python train.py --norm_eps=1e-05 --rope_fraction=1.0 --init_std_up=0.078 --train_tokens=295100000
Below are experts of layer 3 (counted from 0) of a mixture-of-experts language model. Rows are named router (the router's row for the expert) and show model dimensions 0-127. Each number is 500 + 50 x the weight over its row's rms, rounded and kept within 0 to 999. Numbers have three digits each.
Before each expert's rows: "gets" lists some tokens that make up at least twice as much of what it gets as of all text. This comes from a sample of Wikipedia text that the model never trained on. Tokens count by the router's weight.

# expert 197
gets: "ost", "ark", "ow", "ank", "ust", "ull"
router:569512488450523508451497511485519522476494513492374568476519514522528524513537541512637471528432341484530571467451554470480636464484503479435533558437543564508479450462562510538493455470413464465503571482529519564509429478469541585407486432468498525489484396532544428520481552509523446458535565450446529538483438486452491452481541512491583493548426413454555451597485420478580567448481

# expert 185
gets: " N", " P", " S", " E", " L", " B"
router:502525474527488501429562434573495505482576605460492470445494559487604444537499459440652502439504460563506539562422522465498524502498504556522443594501433478425513470495553558497541485475537502476520521587529539613541408516527537518507479509407490526449484486569533435438540570575507451493496416478465542507508455463471449510575542461552501464480550519540506484644589548467521610424438

# expert 129
gets: "0", " L", ".", " —", ")", "|---|---|---|"
router:518510446412487535439556431545469540470550543470496456460527530559530456551494448474563495409495385459507554527431524428544491515475522484463401534442432506433512512423560534454445509465462491454478535502528508563488463484497521540442472462415492533443421513582605407446511560538514412489538454456456571484476454442433513482562570458518497390492562454496615423558554483410542581452442

# expert 114
gets: "ap", "if", "ow", "ip", "art", "app"
router:550459452503454425529524458592543578510457534464482584516456528621520506516534429444598489458465428518426520539491569411567588513403564494485508533523521491504488478430665486490525437460495444458507532481510563552523423449495575504479509425433475527534443454580524439465454496488497431491576513464516573553498472495547498464477575415445461400438440491535470466483556468461528552536423

# expert 31
gets: "0", ",", "14", " The", "12", "2"
router:511508448416486539438553430543461535467551539464496473456521526553528454547488449474568496407497392465515557532430526428545489508461528489461406527434437513440509505424556524451451514460458485453474529506524514566483461505503524545436468468418497523455426498596596407444519559530507419489545452452453567493476455452431511482572573457521490389482561451491624420558562473408537580447445

# expert 119
gets: "i", "u", "a", "o", "e", "ai"
router:528562457348438426488583488486478531542551524482500517498476575561550445612514426492501524463538470427506526495445609435476593566489498538389482508535398497437525499505564516503571557405477503500518562562588420566480480530568503515463561558470491474517479549563555471447468500582591469546559534496482534518475503499544536477510551502495577464536520363484477460576488476435470563464522

# expert 49
gets: " B", " P", " D", " S", " M", " F"
router:459524435436476511501589397533495564508556586474579569484481501538587491571468444371616486422477521557444505559500540484507487524479461518486471583446515511506445488501539528441555510470518534485498503535572598567484393550461515552478503532446486451547471492588546386430511519489445469492514459496453526433540453420458444405543562439593559494471481573522468469474523544409526554430510

# expert 118
gets: ".", "s.", ").", "\".", "es.", "\n\n"
router:566547469378432504537496515522440498528431506454549589520551530536483490566465523412516486453431421473483502485525582469476496525416551434386470499477513452501422455443550482443546538480456488506495513468535570508556462490459500538356533457416501484545428502631583506399546497542510431500591513493470592464537405451469491452542538491565462517470548468487585462510509451478601554467504

# expert 179
gets: "r", "l", "v", "t", "n", "g"
router:489503430503530488474502493533537542420545533459533514444543536582581493594448482428559514445488448576505485587526459492527456566527455547454453487516509501494471500428572548498458502570531530477414526492544572495559472417585502603436549482475404535463417428578633469485536484549472463508528585452477545459470512519477447453540588576562537482452466490530530382549479502376489580478538

# expert 44
gets: "f", " F", "ver", "F", "ff", " f"
router:573489416443494548521552394503539567460471512516459557530540538496526524472467438485573432515471379517410518471473579438549454545394541470468463498454443443455517550447554496418422464452511502487459524461508566572495477486491582549446498492369425526421474444598519482547517490476500409518478560458458497452545458449450503480520609536506538404486545480598556443547491579497556542493534

# expert 152
gets: " two", " three", " one", " four", " five", " six"
router:450470498457378475500498443441536558527550506428463547541521591539447455458428420464524529495490511510532565540454487462467567569513535558479482501396536487445443520443559453457440394454398428420463615517488551500542504583570542510406511461502528513492427508549567484493507493578532459518512514509461614534495353463447544508537572521518570443543532502513495501513458569452526533453577

# expert 66
gets: ":", " =", ": ", "′", "°", "==="
router:569537389490501509530525492517499512447478573535486562407556498506564475485569422365524535485466472579540602605460431418582482536445540584485520571509440535455437465525483435479537487496534491421476518568548444567514426529511539568415523538377476549442471522551549436475532586523536410458481453459541540556526506493429575502490530533487494492520462500478577489600504498440541540483472

# expert 142
gets: "el", "ch", "l", "en", "ach", "il"
router:519555442447458511393474488550443600492451539531493546425502542567550526523579486454511522415526554531576583505507511453524513558483490547461529467506512482449496511471511498497557536477557402474493555465542550475523400510528562536441487538421433526380442472578597427509429566528530402518493545513506514513480519519527500436632588485553513479463494427490528441476473430363556515516404

# expert 92
gets: " |  | ", " |  |  | ", " | ", ") | ", "% | ", " |  |"
router:489509437456489507479517417548439549383571580471516455504519540528591435546455434492523534388400375464496557521439543457556480526436465467516384526443506550427542557425559538466493551464462515534526487489546528572544433456440513540449532514454505537497381501569595427519498610511517438482529439472522538481466497410515537485542541501481548434473525486548572449543572450472533536485490

# expert 211
gets: "h", "ur", "r", "l", "p", "w"
router:512481479484467470437540476431452455493552635460484593463505510574538423528520478495511474508563473483534558480445522402472506527468515547451404472426476497437485463454529518404449549463506524521478513559572494509517456425457471546406508474367454455433497554540631424486525531478495457438549522537487558375465481493547491488601522438504513434506528468501518375530516428408497585519534

# expert 137
gets: "|", "| ", "-", "|  |", " |", "| S"
router:496556493477466520496469418524517502461458527465529454497521557528519470564451422350539501416523361539484593539462506401567503478381552425420452481410481451469501559527518533486467449539475507489491615468526550537497444458489522499451505534395544544451505448544560490414519460472534457471502464449500514463498489441510473453511504512536456379585480391481579430544515464458538535451579

# expert 219
gets: "ut", "all", " all", "ull", "row", " win"
router:474449549535472519527490545527504579443498518527473458379592558526520518536512504390548451366454457520489539464405521423542520517482572502546441540439488568504464516479619450483542567610468497467466469532550584498565444507426523550468488442480425573516455399632539469507501493547458448533534530543500527513520526468474502446517613443579494451535455472487512493529581494416540516479563

# expert 46
gets: "/", " under", " over", " sub", "\\", " pro"
router:598509470515463510444580420441572585544538569505487419414536573527549444546514535517533493501555417506497574581498573458631529506410467468494476589449474518466514472494600485445527485459463451471472531493489533549398543499452494510450435486416469485497455484549549403504556518528574411483567474473446587485537441408484445524544532442489538456467536469470641461525472491474512496539476

# expert 206
gets: "-", "- ", "- D", "- P", "- R", "- C"
router:528512484490419483503567364556495511480446531470485538532524513574571567488452443385478499453464466514534558529449510514514451483484436524396406478468516502512463531567517512466470454481550436531423497492569526583480413540507481523473473547451399540409422480574489399481574487559557461508513413508432572481506529438488541481542468471563520432461461483555513480549548541366534603481410

# expert 71
gets: "b", "ol", "l", "il", "g", "j"
router:438439436494454414491483466461470462479562525485453537470531510495624543542472537512520513404522459480458495468459463446521517558461473466487383481510424510431473467523540502430513535475379424458463574560573577507521528465472510578474501502500475467448480485523618449469528539531421375526477448468495514537518483425507495442579587490551499408525492389521525405609484454421566565540496

# expert 24
gets: " A", "A", "C", "O", "B", "S"
router:460510462463505513438518421502490492497528537463457498493469494600542433460550446387512465425497407522446577511475568440510516485493486546463460547498382513484484497475490550456520503521434451498460440561564527579455384472559466540468409466384459507568351481562520507451438590582541491500529432497485589446492399402480491460488560489453562440538515541539553473586493526489503521496479

# expert 203
gets: ";", "'", ":", "'s", "; ", "',"
router:590476466372508543451549436545478484499513600515439535472557552541615506534542505481517579482434427495566582550449476442529558569478525469548515586520462553439468513491530509499567450421419522437496553517527488528498380560545550565423550531356465561432482495579527548486564520523524422497518421513467487416521441423426497508506499533503515472500551419525566529532492539488558480530504

# expert 146
gets: "|", "| ", "M", "S", "P", "|  |"
router:504490458425481501482495411466519507520493537453559511486506518519596517553423512366591489444550404545435609458412518483505516519451476493427459531428484512402537527499508439549542457547512520479475563517521560520455375514508549510482479492339530515457450430498574443365527516476498491479481463486504560462476436428517454429454463510576532428535413492474470493527548549462596521491521

# expert 74
gets: "s", "es", "s,", ")", "s and", "-s"
router:476510541429520488542514438547487566506461527393564552412555486517522498458476506507521449446456503468594486515501491392521468511393518406484431466449467475415476467536585518537549558542518521510441471546483505604510434466526542588459572496462491561483449444504556471441473451502531417553539514551444473425489423477468467506566544527562533501486575460520536319574466564391514497495449

# expert 169
gets: "-", ":", "- ", "  -", " -", "/"
router:582544444495429429479547441492496515474388512475488526523495514577553557449487418429451551393462414545560583494491498474511482480466454549397479445453483514500423458555535501480481419496455441512426479490527473565479406533496521527348537520460440465428463526577488424527485456537574451445535426512448531463511526453523572504568480463536541423453463465489532457609546483468514603481437

# expert 78
gets: " |", " | ", "%", "% |", " | +", " | −"
router:451503435453449524531589441434418522442483512470530458421487499548537465484439471472520444474460418455506534546479532475508569528493528516479455575403444520454557498492537528460592531559485538437473561487545528592514441476521517550481498529430440523438459449564601453450554580527519411451524440449497541495570469477418533375554546467488523347430554520522485452619526498499570546516535

# expert 122
gets: ",", " and", ", and", "s,", " of", " or"
router:447533407489493490499553394522460549514440539455624532526556593515520564481439430448555447542504489512521487646496448429493479508482504503544519575398442572462461524491565499429526467406493543504464499548499466559509471463487580525488569508460436485489514480564519505448472482548542411464500429478402484478494522483514535465497525447558539508519528315482539411508536488470633508494470

# expert 210
gets: "0", "3", "6", "5", "4", "7"
router:451519525510453482493482436535435574492552516440543544465518479565524520479474512475504498396467464515560482466499462445553545460434506476471445449469480513385526586429499505469422489462482416397448585550538470498544478503498555507480395428429507517471375511671515393498522532535420443495548530484531581513468455470479558424483515448521504425571568525514596488568545404481489535476493

# expert 171
gets: " |", " |  |", " | S", " | P", " | N", " | R"
router:537510507439492451462490481546452508437571512437480455484514513508550496495434501487540516523520450545532610510444562455522549524415533545401424590457460560435433491478567486492573532505457522499513541555513491510596419485517502490508543500377528496414476419527617477506511541498523435418547442433454527484528466430480466553507498528534584412557519492497525452622642564517568539409451

# expert 191
gets: "ad", "ag", "ak", "g", "un", "ac"
router:541534496492485512469588500516514507552504524411453464546518542558634533625447406499656504491533449538529499506524565413551508470493470484470427480569485481469464470422605494528529441537453474555470505484554548535535409508510506620465487503528455534486465473561547487493548561549549429444507501513515569534405480494524435512439547505506558408472464481571623432606488535445486498518516

# expert 156
gets: ".", ",", "s.", ").", "a.", "e."
router:481593404362479502541494499459427488509421498470538533507519603500491555506483506403570478482448418461524492509528489446483493591440455470477513460458470513505503478491580517499497552465486522452530481467488519497511452449474525523381531498373453485520458440678534498402467477615530352488532461538488553495521468452470542470504526508544512498473525443532566408542491469511619537471518

# expert 241
gets: " N", " S", " L", " V", " Y", " R"
router:449518493456464473487543450526542506396571603482543514444484454603614465591574499435608469483502478585468550585470507480503490493504467457434498589522457477462526510517583427451539460488512463480435491514595588582519424522494601513490431502447477472512419515527540428478486548503443449456512418449446515536557469467552469422491540497570542458455492493510513446575484569406473533405460

# expert 4
gets: " | ", " ", ", ", ": ", "; ", ") | "
router:519453367412471457454466403577469519477480532474528486514552544528541554543553492434472513436416419455517619576488485449502463642446587493538399487439442568442528450488565465473473446510479518501513519520558448514561438564481491527502489541543515528427356503594620460537509482539543382456507473469495554509482535458472506476508538459471540446463549522468522454501520472514466549501456

# expert 162
gets: "á", " U", "é", " cons", "ou", "A"
router:533529486401462484395481454452482540503544584438556447408508475514549444603458468470539503408555441417455513467526575440485511452446492416481440536548436532400490473449506459455524446424462411493489551492486522533407456579543534582429494554477480537434388491565519471481467535488552444517532454489515574502478452394480435500483501472484514445436573469474557416530507514492563567421521

# expert 1
gets: "a", "ia", "ra", "i", "ina", "ana"
router:434611491405427484550459479498464577507554554453546527429525501533451449557519460419508511513483440504429563506443557445487583595501505496461523597558453482460500507489578511433506517450495536471391559579576421532521482503525536579411529501444502440481432480475556457386468491499460453427555516525454532511431481387456602475574535470511507507514596441514526439538480504516534584459491

# expert 192
gets: "$", " $", ",", ")", "}", " | "
router:561474397457453549435628400505531588472493503518525470513531519498560484520515448443470447477472464423513516519453518481530536545467506455525431507497442543467525525402555486421479500499412514516483497566582533527480487489495621543490458457350532505507437552589651414441532592532482426450508481499506577529514480490450527481484579444483492449495569492475603431514486504473560584511494

# expert 104
gets: "x", "/", " X", " Ex", "}", "ex"
router:509509439428418416495565417570471547527571563425516536507509465601528442501507506463548455477465508505459647476472584483553481536389499512506452526489483517449564468499518435466529542476420473432499518489472502522505466471512530520417365489416452550481447539584577490449581515500562388466568512482462509459447542400480521470609530510533509417521498438533571489564492470448547549467508

# expert 127
gets: ", M", " MP", "|---|---|---|---|---|---|", " R", " E", ", L"
router:520504450415481541433555430550472531463545541465490462462522531566528452547490443478562496403483387472511557534433526428531492516467527487461402530435433511434508505425562533455456510459454493460476527513525511568491462483503532543450472477413490519447427508586608399437510567526506419499535457459454564486478452449431509484562577463520496401485563472492621414556560484405544576440455

# expert 124
gets: " that", ", and", " and", " The", ", but", " which"
router:431476426474415548475519420418397513491467520426607556451534599527484548583453440444589467485491455498462549530454493433454510485504465507499491521462510524483468521394507534336565524540457549519451487532505582566432371473498501577462522488457451467547477501513515500543485563535559444473602432468557500430510491438428469465486531446539510506522497468428529481512522500473603557562453